From a checkpoint of a small mixture-of-experts model trained on Wikipedia.
Size: 8 layers, vocabulary 8192.
Below are experts of layer 3 (counted from 0) of a mixture-of-experts language model. Rows are named up (a neuron's input weights, with its number), down (a neuron's output weights, with its number) and show model dimensions 128-191. Each number is 50 + 15 x the weight over its row's rms, rounded and kept within 0 to 99.
Before each expert's rows: "comes before" lists some tokens at least twice as common just after its tokens as in all text; "comes after" lists some tokens at least twice as common just before its tokens as in all text. This comes from a sample of Wikipedia text that the model never trained on. Tokens count by the router's weight.

# expert 98
comes before: " |", "0", " Man", ")", "6", " m"
comes after: "0", "9", "2", "1", "-", "–"
up0:36 33 49 70 53 74 36 60 47 31 45 35 45 23 53 23 35 35 53 28 44 62 32 44 52 60 30 55 24 62 70 47 44 46 15 39 44 52 60 56 49 28 57 32 52 37 26 32 57 51 40 37 50 66 50 56 25 39 25 48 60 48 63 28
down0:59 47 40 44 59 43 77 48 47 28 63 61 56 40 46 56 77 43 58 13 78 66 53 70 68 62 54 63 54 68 53 49 57 42 36 53 59 71 52 45 50 51 34 56 49 58 55 54 45 49 75 34 57 76 59 40 35 59 81 53 55 64 69 87
up1:49 45 42 33 40 55 40 20 60 39 66 86 40 46 50 67 33 49 32 38 53 58 91 49 52 39 50 17 33 37 45 16 58 35 73 63 47 47 61 37 59 38 69 49 38 40 62 54 36 65 42 41 33 49 59 45 59 41 51 46 61 31 48 57
down1:77 53 41 43 39 34 44 53 59 44 28 46 55 56 46 08 54 38 45 53 64 28 44 79 38 39 67 53 54 73 60 70 53 53 33 31 46 75 43 52 48 46 43 76 36 48 49 40 67 43 36 73 60 43 54 59 49 63 34 34 58 45 47 48
up2:49 36 59 78 84 42 69 52 69 41 42 53 64 71 57 59 47 60 51 28 22 61 65 38 34 34 62 42 50 38 51 35 39 43 40 44 60 45 53 57 01 42 73 47 67 35 56 50 62 48 28 53 28 52 73 26 55 63 60 39 61 67 61 60
down2:63 33 48 36 44 64 15 40 79 33 43 26 57 41 32 46 84 59 23 70 56 46 55 42 45 61 27 26 62 43 50 30 38 42 43 58 53 44 47 35 54 59 52 61 80 43 57 30 59 62 62 31 57 69 17 76 58 64 40 48 66 44 42 44

# expert 109
comes before: ":", " of", " by", "==", " ==", " name"
comes after: "-", " the", "==", "inomial", " The", "The"
up0:33 43 50 56 58 55 61 24 41 41 36 60 37 65 57 32 49 45 39 37 52 52 35 58 34 44 47 32 52 48 66 16 40 48 37 31 52 55 74 42 43 24 48 46 53 52 51 82 26 62 75 37 56 76 63 41 45 32 38 59 50 50 24 56
down0:63 44 76 68 68 57 65 36 44 79 32 40 40 27 46 40 62 67 68 19 32 40 42 73 49 56 54 40 56 39 46 55 44 87 35 27 46 81 59 38 25 53 48 49 47 63 51 98 62 39 65 65 32 43 47 76 52 52 53 50 49 34 61 54
up1:43 45 55 52 31 56 28 64 57 33 60 65 52 53 44 38 39 53 57 38 36 43 53 46 55 40 74 40 50 34 53 79 58 56 54 60 58 48 67 73 43 53 61 43 40 58 35 50 58 60 30 58 71 56 62 33 62 40 55 69 42 61 42 48
down1:50 40 38 33 69 48 32 32 62 67 57 68 60 20 53 46 36 19 49 46 37 19 46 68 47 25 32 64 51 38 34 71 75 29 39 59 24 73 37 29 65 34 55 47 43 38 44 63 63 50 58 47 50 47 57 31 45 41 51 42 33 39 42 46
up2:40 54 31 46 32 42 37 34 25 58 46 21 66 74 50 41 75 47 30 87 50 77 18 61 35 51 34 43 40 37 42 36 53 35 47 33 68 46 27 33 76 33 40 72 60 34 30 44 56 42 39 56 31 50 50 70 34 36 63 49 35 63 70 59
down2:51 57 58 22 51 65 65 51 55 56 45 56 76 71 28 38 36 70 43 80 72 53 44 15 49 48 47 57 64 49 51 31 56 41 62 36 54 40 74 28 41 73 48 80 25 74 77 24 53 41 36 37 62 55 38 85 56 30 31 46 44 70 50 59

# expert 69
comes before: "0", " |", "5", "–", "6", "7"
comes after: " ", "1", "9", "–", " (", "3"
up0:32 62 52 67 88 53 53 40 69 12 40 53 42 56 37 37 73 46 58 55 40 38 38 46 55 53 35 38 65 51 75 65 56 31 48 51 37 47 61 53 53 53 58 61 55 30 57 41 56 66 65 57 43 54 45 52 36 60 21 51 58 51 47 50
down0:39 45 63 37 37 74 45 25 29 30 61 36 36 50 66 45 51 23 60 24 40 44 46 39 52 49 35 48 32 37 64 44 52 66 37 55 52 62 57 51 23 25 42 41 49 69 35 34 26 55 28 49 66 45 28 49 43 51 73 56 53 26 37 40
up1:35 19 37 73 45 39 51 54 52 67 46 41 66 49 65 32 22 61 71 36 59 49 76 45 71 29 32 40 40 77 43 50 48 38 46 98 76 42 38 34 38 36 42 43 70 52 87 58 54 32 57 51 52 43 37 80 65 58 25 45 40 51 48 52
down1:85 40 53 24 76 45 23 43 50 57 23 59 25 37 24 66 86 46 49 58 29 40 16 47 36 46 52 93 41 64 49 32 46 60 33 31 29 46 74 33 67 67 40 67 57 49 43 46 61 42 54 49 43 61 57 58 49 29 61 71 26 43 55 59
up2:41 48 59 54 50 36 61 36 31 45 57 60 32 59 45 41 38 51 53 74 52 60 14 47 34 71 67 57 60 49 48 62 25 53 65 35 16 50 51 64 54 86 32 59 53 47 45 59 48 37 45 47 70 37 33 55 62 77 93 47 61 55 33 54
down2:33 67 61 36 58 41 56 28 30 49 52 33 65 49 61 54 48 59 29 17 59 49 51 54 54 35 54 27 50 42 74 73 40 62 60 21 50 51 64 54 50 70 54 59 40 39 35 45 76 44 57 51 37 19 28 62 31 60 41 86 46 29 60 57

# expert 5
comes before: " a", " an", " also", " the", " born", " not"
comes after: " It", ")", " it", " he", " He", "s"
up0:66 59 64 60 36 66 32 33 57 51 63 58 55 37 45 33 29 52 62 40 65 52 68 51 64 63 60 58 45 53 64 50 54 45 91 57 48 55 42 65 41 66 65 48 44 58 27 29 83 51 55 45 41 35 52 80 26 34 42 37 32 50 25 38
down0:65 45 61 09 57 71 51 47 50 53 58 53 56 59 43 61 41 44 26 45 57 23 77 43 64 27 48 49 35 22 48 71 73 52 38 50 65 34 56 57 29 67 41 40 51 66 34 44 83 20 63 10 33 37 43 49 44 53 64 44 57 48 72 50
up1:50 33 46 43 50 44 61 38 56 61 60 60 38 20 51 56 68 62 37 73 73 40 49 34 52 96 39 95 19 65 55 69 64 47 47 94 46 69 26 40 62 72 43 54 56 38 67 49 58 74 63 23 56 76 46 53 44 65 52 35 57 51 35 41
down1:59 51 44 64 63 43 43 78 49 27 48 31 59 44 57 57 38 54 60 22 78 51 41 45 81 42 81 47 76 27 40 62 37 42 59 42 29 59 69 39 40 14 49 66 59 76 68 52 69 35 58 40 33 55 24 48 63 53 60 19 71 52 46 51
up2:46 84 67 66 58 54 50 69 54 33 55 59 36 51 62 61 60 30 62 80 34 53 61 36 21 58 57 39 73 38 39 55 53 62 56 65 57 16 66 45 56 43 47 49 39 50 28 18 72 55 39 44 49 62 73 60 61 53 38 63 06 39 54 77
down2:73 40 38 36 49 45 14 33 47 70 36 40 40 36 51 70 52 26 69 67 44 53 60 28 30 44 50 73 39 41 46 65 50 40 41 53 25 59 80 50 59 58 28 33 74 46 32 75 46 70 83 73 53 44 23 68 33 45 74 29 43 71 69 41

# expert 116
comes before: " |", "%", "0", ".", ",", "–"
comes after: "2", ".", "1", "7", "4", "3"
up0:57 53 30 59 64 37 55 18 39 48 47 40 73 54 60 47 50 49 57 40 60 67 33 69 55 62 66 78 72 77 37 25 54 54 99 65 72 46 39 66 49 60 39 43 56 76 66 27 50 35 36 34 72 65 40 46 48 46 35 52 76 70 49 36
down0:36 36 65 18 42 48 39 65 47 50 46 25 65 92 81 50 44 48 46 61 69 51 54 46 70 74 63 86 61 60 72 44 51 52 29 16 65 49 42 42 36 32 55 61 39 23 48 62 50 49 57 83 72 49 58 43 31 32 59 35 40 51 50 49
up1:40 66 52 56 46 34 37 60 43 56 50 26 46 62 52 56 62 55 54 82 69 45 33 46 31 69 61 55 67 63 52 64 15 54 69 25 68 44 55 62 37 55 34 51 46 59 57 56 55 33 53 60 64 33 39 35 25 69 84 67 41 65 67 62
down1:60 38 62 57 62 58 31 30 54 48 60 40 38 61 59 46 30 53 49 55 71 47 52 38 46 53 52 47 39 58 56 37 79 47 37 40 42 26 74 46 61 75 87 57 40 28 56 61 49 32 18 32 55 47 46 60 45 35 28 77 54 41 79 36
up2:79 69 37 39 53 55 48 45 64 48 36 46 60 47 44 13 50 31 36 53 45 26 41 68 15 48 51 39 69 64 45 71 63 29 63 52 31 68 54 45 41 35 54 42 31 66 42 53 43 14 45 54 76 59 42 58 39 65 48 54 53 32 48 71
down2:73 68 30 46 59 47 48 51 35 31 58 43 36 36 58 57 46 60 76 50 62 53 64 09 52 60 36 38 51 59 64 96 52 48 31 47 44 51 29 41 46 61 48 16 51 36 79 42 37 58 35 50 56 55 18 26 41 36 72 75 44 58 48 21

# expert 39
comes before: "9", "8", "7", "6", "4", "5"
comes after: "1", "9", "0", "8", "″", ";"
up0:49 51 39 50 32 47 38 35 59 45 33 25 35 65 30 47 67 53 61 68 30 59 37 45 57 49 70 73 33 45 70 31 34 28 56 49 67 29 73 65 44 49 31 63 41 46 44 53 64 41 45 24 36 45 10 67 34 54 53 43 67 36 44 66
down0:41 46 31 37 68 89 19 25 57 72 27 78 55 51 49 49 31 37 66 39 80 46 39 61 34 41 43 48 36 52 43 45 48 47 34 35 23 39 14 33 41 38 53 23 36 52 65 37 38 59 59 94 46 45 54 31 50 71 82 46 50 91 28 53
up1:37 46 87 54 32 47 50 74 43 52 60 84 58 55 52 40 64 53 46 36 60 55 42 52 66 45 66 50 39 64 67 61 43 68 40 33 50 32 53 45 66 44 60 47 25 41 79 42 36 38 41 38 63 62 34 26 15 61 28 52 52 43 30 48
down1:46 30 46 30 79 51 30 52 69 42 51 31 37 68 52 56 51 55 59 84 26 47 38 29 34 77 40 42 65 33 45 41 52 58 51 54 37 44 49 54 46 59 55 64 45 36 15 47 57 57 67 32 52 60 63 46 58 47 42 49 78 47 52 30
up2:37 30 47 49 37 42 58 42 62 32 55 73 49 65 47 40 50 31 46 51 38 59 09 68 89 29 74 34 49 33 28 67 54 48 39 34 40 47 41 32 48 84 27 49 52 41 60 63 54 22 41 42 51 52 72 62 50 39 50 54 78 39 58 41
down2:73 55 81 64 48 49 53 71 45 60 34 49 51 35 49 29 50 17 49 48 42 61 74 44 29 44 38 14 39 45 30 30 51 50 44 67 39 40 52 69 55 44 58 43 35 85 65 33 36 62 84 43 54 29 44 36 57 39 32 68 36 32 17 15

# expert 33
comes before: "9", "8", "0", "7", "6", "5"
comes after: " ", " (", "–", " $", " −", " +"
up0:46 60 50 34 54 47 66 35 70 54 41 51 41 31 55 72 55 72 63 26 14 81 41 63 75 42 49 15 45 40 57 60 50 49 47 44 40 63 57 59 55 62 71 36 32 59 64 38 55 40 39 54 87 50 65 33 39 19 56 73 56 73 38 61
down0:46 89 51 60 47 54 58 76 52 48 40 32 40 37 32 20 55 18 73 40 51 50 47 64 10 78 59 69 46 60 32 52 27 58 46 47 39 21 59 46 47 39 19 37 23 41 56 58 72 58 50 46 44 51 41 64 71 46 44 40 49 66 60 52
up1:45 35 63 37 48 41 40 63 42 74 30 57 59 22 53 46 72 17 43 83 44 40 32 31 64 53 55 40 48 37 35 41 68 16 83 61 61 49 69 87 70 31 59 67 42 23 39 53 76 55 48 41 55 49 59 55 29 79 40 51 18 66 33 41
down1:41 66 73 66 37 74 70 46 49 32 23 59 40 47 34 46 59 58 39 41 54 59 45 44 74 20 60 40 60 31 36 70 74 31 65 43 20 57 49 48 42 45 45 40 36 55 40 53 48 33 27 67 41 46 47 38 54 62 61 18 70 33 39 25
up2:43 44 45 52 41 37 53 42 54 48 61 40 42 58 22 51 40 40 88 45 76 68 41 66 43 43 66 61 52 46 64 42 59 51 53 51 76 70 56 43 40 44 47 28 43 32 29 66 05 48 63 48 57 42 55 57 53 47 73 56 70 50 59 47
down2:21 52 55 60 50 41 45 53 33 49 59 39 68 56 55 45 32 48 62 40 41 41 40 50 60 58 59 31 60 38 28 35 51 32 76 47 67 60 40 38 39 37 56 54 74 52 66 75 73 30 42 56 51 33 47 69 36 87 56 45 76 55 48 70

# expert 43
comes before: ":", " |", " (", "==", "s", ")"
comes after: "-", "|", "==", " sq", "\n", "q"
up0:45 53 39 49 29 46 75 51 54 47 57 40 68 55 78 68 68 43 69 67 48 49 50 17 33 46 35 55 34 28 62 45 36 61 49 55 50 51 53 83 45 46 16 58 42 80 32 54 47 53 64 70 57 24 45 52 46 40 36 73 31 39 64 37
down0:35 51 38 75 53 48 36 08 59 49 30 36 27 55 61 56 42 47 60 56 44 57 55 43 50 45 47 65 82 44 41 42 48 51 42 39 45 62 62 48 50 45 25 30 59 64 37 41 21 54 48 41 58 30 01 34 47 52 84 60 85 66 48 41
up1:69 56 47 58 52 41 45 64 57 53 28 64 20 45 35 36 50 33 33 53 26 31 46 62 42 51 51 56 58 50 18 48 47 39 40 55 39 54 33 54 38 79 40 43 46 67 35 47 72 44 34 60 25 72 49 74 78 49 31 48 85 42 29 45
down1:48 49 44 33 65 45 43 21 48 68 48 56 27 58 49 74 59 64 49 67 33 44 60 66 72 60 66 70 54 43 39 48 63 24 39 48 39 74 26 21 22 35 34 68 48 63 49 41 52 61 57 49 57 56 65 64 32 54 45 70 43 39 50 63
up2:39 26 41 45 64 42 53 54 58 22 63 56 32 43 63 45 33 08 71 36 58 35 15 74 41 67 58 52 50 49 68 42 66 37 71 90 59 50 33 57 56 81 32 73 66 16 34 59 34 52 75 63 49 42 48 53 53 41 71 40 51 46 54 68
down2:46 29 40 41 49 50 74 57 76 53 49 34 74 64 62 60 52 64 36 45 33 50 32 59 56 59 49 44 59 64 51 35 65 57 16 57 57 41 58 44 41 44 38 41 66 39 46 57 31 43 41 68 37 82 53 55 58 27 52 43 36 79 30 72

# expert 76
comes before: " ", " \"", " The", " List", " A", " E"
comes after: "\n", "\"", "See", " Singles", " Music", " See"
up0:69 56 38 51 39 49 58 45 49 51 47 71 59 52 88 31 60 29 27 42 57 47 64 53 43 48 39 57 59 80 57 71 41 35 50 45 69 61 33 46 44 67 36 51 59 43 37 66 48 40 71 57 45 60 31 49 59 55 27 54 73 47 54 80
down0:74 52 54 37 30 40 43 56 33 63 89 50 57 42 69 62 40 44 54 66 28 50 66 52 60 52 49 36 55 43 45 73 31 37 55 53 45 37 39 29 33 66 58 40 48 51 54 25 28 15 60 59 57 60 68 60 49 67 36 58 38 48 32 43
up1:66 58 36 38 66 24 26 37 51 61 32 64 31 57 30 60 33 63 19 41 53 52 42 50 46 77 44 25 36 48 52 58 43 53 40 52 65 65 43 35 45 46 37 40 42 33 55 67 48 63 50 62 33 75 45 26 61 56 62 27 63 37 34 20
down1:36 33 54 59 39 81 47 57 64 76 48 53 50 18 60 66 41 69 52 53 41 64 76 38 32 35 43 38 58 66 44 34 49 50 67 48 65 58 36 56 39 84 51 78 62 73 45 69 85 29 73 54 51 41 67 48 56 47 56 51 74 33 49 74
up2:37 58 50 53 40 67 58 48 44 70 46 64 69 51 31 42 64 59 38 54 36 56 78 52 66 39 74 65 34 44 47 55 72 36 93 41 57 56 62 69 78 48 39 66 26 49 25 43 56 78 64 50 71 52 53 63 27 24 70 64 42 39 58 76
down2:28 61 68 58 58 53 56 50 43 37 67 46 55 16 63 41 64 52 46 44 46 52 56 45 50 50 48 44 29 62 47 39 37 31 58 42 51 59 73 45 45 57 43 72 54 56 16 49 23 68 44 59 48 60 60 62 44 30 38 41 44 43 66 50

# expert 24
comes before: " ", "\n", " +", " —", " −", " Votes"
comes after: ")", "%", "0", "6", "3", "5"
up0:49 31 74 60 61 46 44 52 46 47 96 67 64 60 62 54 61 36 14 76 33 41 46 10 47 70 77 26 46 51 64 79 48 40 71 44 38 47 38 71 67 62 32 51 55 29 73 77 56 52 36 54 73 68 56 39 37 45 42 44 62 51 37 49
down0:42 42 35 21 74 46 24 40 71 63 30 59 40 61 36 54 20 58 50 63 76 13 66 77 74 24 55 55 46 39 57 52 58 16 42 71 30 42 61 86 20 42 39 69 55 30 33 39 47 43 48 67 37 64 30 69 39 68 28 68 31 60 69 62
up1:39 63 28 52 12 68 52 47 63 55 60 56 48 43 50 28 38 52 53 68 29 73 75 66 47 40 59 59 35 52 43 60 38 68 35 43 46 52 42 60 67 54 39 42 68 48 55 31 41 69 64 48 28 22 99 27 59 70 20 63 60 54 57 53
down1:63 59 42 46 76 37 53 41 32 22 33 61 61 57 40 64 55 59 68 50 57 68 40 69 73 65 66 62 67 41 31 48 51 64 50 57 54 37 40 37 28 63 22 59 65 29 18 52 26 45 39 52 59 47 22 39 19 43 40 29 59 68 61 32
up2:55 61 33 35 80 43 58 70 50 71 48 38 72 41 42 55 43 47 45 53 50 70 61 36 70 31 28 49 61 52 42 42 46 51 54 45 38 65 85 50 69 51 32 72 44 70 52 49 68 74 51 65 29 54 57 67 47 60 56 44 48 54 51 56
down2:66 61 58 54 25 58 67 56 52 49 57 66 37 69 62 22 58 55 36 29 75 33 61 55 49 77 64 35 42 68 39 41 46 40 50 74 57 53 21 71 24 00 62 73 33 48 42 41 45 53 46 38 63 47 32 63 51 54 49 45 59 44 58 63

# expert 104
comes before: "–", " |", "0", "5", ",", "8"
comes after: " ", "9", "–", "1", "2", "8"
up0:55 51 75 31 64 44 54 31 40 32 30 38 35 32 73 38 36 32 66 39 44 63 60 63 48 52 66 25 64 35 50 48 57 64 44 65 30 55 64 50 51 75 36 40 44 27 60 42 72 52 29 65 46 51 45 46 62 45 49 49 59 42 55 54
down0:42 52 53 65 48 40 68 56 46 66 42 83 51 36 65 64 85 64 52 34 54 66 55 47 57 41 47 62 41 41 29 46 22 67 49 57 61 51 19 41 61 76 26 74 52 75 31 58 35 25 68 48 25 48 62 45 53 50 63 69 59 72 56 54
up1:36 31 70 54 57 49 56 49 55 58 34 47 61 38 64 28 65 61 58 35 50 50 54 66 51 78 45 30 55 29 43 34 52 16 73 25 73 53 57 64 30 49 50 56 69 55 35 25 48 84 61 56 13 51 46 67 44 57 50 51 53 34 76 50
down1:55 77 37 52 56 61 48 36 35 13 42 36 49 60 64 61 48 45 46 37 34 65 38 59 39 66 41 52 47 64 48 39 40 69 41 66 44 37 70 42 58 17 51 65 42 44 52 39 15 28 36 54 53 56 40 38 56 69 42 53 54 50 41 79
up2:57 27 54 58 37 57 39 56 74 33 60 57 50 40 54 39 57 50 58 52 54 52 38 48 72 37 34 52 37 59 49 42 47 69 65 41 51 10 63 48 69 87 47 56 34 83 46 55 66 16 30 67 62 61 43 45 62 52 66 34 66 52 58 40
down2:52 44 37 69 48 46 40 43 28 64 62 35 26 59 30 39 55 47 27 59 65 89 45 21 45 63 49 53 79 47 33 62 53 54 58 40 64 50 59 25 49 58 48 38 53 20 56 68 61 41 72 75 22 41 40 48 56 42 68 45 60 33 74 45

# expert 25
comes before: " be", " been", " not", " a", " to", " than"
comes after: " is", " it", " are", " can", " that", "s"
up0:40 45 60 52 46 76 66 73 56 52 54 34 41 40 53 70 49 44 50 59 57 67 44 43 30 42 59 34 88 30 60 55 63 45 60 43 70 54 73 40 39 45 20 45 75 48 33 34 31 57 57 29 34 45 50 42 65 39 44 30 73 41 51 70
down0:52 70 36 52 60 74 17 46 28 47 56 66 42 37 64 54 58 59 50 69 32 50 31 82 69 50 55 50 69 58 42 41 49 42 41 63 47 38 33 42 49 23 55 38 34 31 52 33 42 32 74 67 43 58 70 32 22 53 52 75 47 50 39 43
up1:63 85 40 51 41 59 55 43 37 54 42 70 31 37 42 35 66 43 51 49 79 66 48 67 56 68 25 59 68 72 47 72 41 90 39 21 47 43 61 50 62 78 56 43 43 68 59 43 53 37 34 57 55 52 31 72 60 38 28 78 36 65 64 46
down1:39 53 56 49 49 48 38 56 60 62 59 17 40 63 61 59 80 38 90 79 50 37 30 65 48 60 52 52 11 22 56 33 47 85 30 50 63 38 47 39 54 58 37 47 65 34 41 51 47 47 34 59 20 59 47 24 65 71 36 47 33 35 49 54
up2:58 31 61 40 20 65 65 52 39 37 51 28 35 53 56 55 22 63 41 60 55 13 57 55 60 52 45 46 46 65 44 47 57 59 66 40 37 51 42 39 66 61 67 43 63 58 21 52 00 67 49 13 40 52 38 45 59 53 48 64 61 58 08 26
down2:38 39 56 52 61 44 62 46 59 45 39 37 57 47 60 61 49 29 40 46 20 91 54 64 26 26 71 36 42 26 56 52 55 58 34 61 42 46 35 66 35 68 44 39 43 50 76 54 63 41 40 54 62 36 44 35 78 54 35 26 62 51 23 35

# expert 74
comes before: " |", " career", ":", " team", " season", " first"
comes after: " |", "|", "\n", "-", " the", "==="
up0:36 46 63 43 42 73 65 48 65 39 52 41 46 22 49 75 71 38 49 40 44 65 61 51 51 56 42 33 50 45 53 49 35 48 51 64 51 58 20 67 41 99 49 57 40 60 60 58 72 83 37 57 37 55 44 52 39 50 59 91 82 39 75 64
down0:47 56 65 59 42 32 60 56 30 43 33 59 57 50 51 46 41 46 62 35 57 47 37 34 81 32 39 68 27 71 31 58 41 69 62 45 35 46 64 32 33 52 42 20 40 68 57 57 31 52 57 58 62 35 59 53 67 45 11 45 45 63 44 44
up1:34 34 65 39 50 50 18 34 62 70 76 39 48 36 20 61 60 44 37 47 51 42 45 37 58 69 53 45 82 73 69 63 68 45 55 60 34 53 69 43 72 84 59 43 84 49 63 64 48 49 43 66 50 38 44 57 79 48 41 26 55 75 31 74
down1:80 64 60 20 46 70 52 54 43 48 19 46 50 37 47 53 63 43 26 15 40 61 51 37 46 53 44 44 32 60 66 59 59 66 32 52 08 50 58 63 72 47 54 43 58 36 56 62 66 51 41 28 44 63 29 65 19 47 44 43 67 44 46 25
up2:62 37 62 46 53 84 36 65 41 44 46 60 45 44 62 79 44 56 31 40 65 30 60 49 34 37 54 62 50 65 65 31 53 31 48 87 62 28 33 74 59 50 69 52 40 28 47 56 67 37 43 49 43 49 64 62 70 54 47 43 64 34 36 69
down2:47 44 39 46 50 29 66 33 09 67 27 46 60 50 47 40 47 37 41 53 19 20 56 49 61 39 32 11 45 51 70 56 39 33 63 46 16 76 50 61 35 52 54 25 25 59 50 32 64 75 62 56 70 41 37 33 59 43 57 57 54 65 26 45

# expert 54
comes before: " a", " the", " well", " an", " part", " \""
comes after: " such", " known", " well", " served", ",", " to"
up0:64 58 59 42 51 58 69 69 44 71 23 39 43 45 47 19 46 55 58 85 42 44 63 60 66 45 44 42 39 62 47 44 14 51 70 35 50 22 82 38 49 57 52 53 44 35 43 28 24 57 71 64 44 44 76 21 52 59 56 56 49 24 77 43
down0:73 70 48 54 22 42 38 46 63 52 48 62 52 79 37 48 69 71 66 71 27 44 44 61 45 52 36 54 56 49 48 47 72 57 44 52 57 72 55 49 30 49 40 40 57 41 22 34 55 38 37 44 57 68 56 46 48 49 32 40 39 40 66 46
up1:42 45 51 43 30 41 42 43 67 19 56 39 29 58 58 69 79 40 65 49 64 43 38 30 41 75 58 54 60 45 36 67 28 54 42 68 42 57 40 42 50 59 29 42 76 52 48 47 44 70 77 37 37 19 27 53 29 63 59 43 16 54 36 57
down1:72 31 08 49 44 73 79 60 50 68 50 70 49 33 40 74 57 45 24 67 36 62 67 72 58 15 23 32 56 33 56 35 67 50 24 46 46 52 65 53 66 44 80 37 69 37 38 62 33 48 62 25 30 24 31 66 47 42 73 57 64 57 58 40
up2:69 70 74 47 38 22 59 32 40 42 28 51 65 49 35 52 49 49 28 66 65 59 52 37 51 27 63 43 33 49 58 50 50 38 38 38 37 49 44 53 51 43 48 44 52 49 57 47 66 65 57 36 65 43 43 64 56 66 44 69 35 48 42 38
down2:49 54 35 66 50 18 64 73 73 42 65 40 00 48 55 67 57 35 39 48 40 42 56 53 37 50 42 47 47 62 55 46 42 39 56 29 30 56 85 51 30 52 35 50 84 24 70 40 35 36 64 43 70 38 79 41 45 35 44 34 55 67 53 34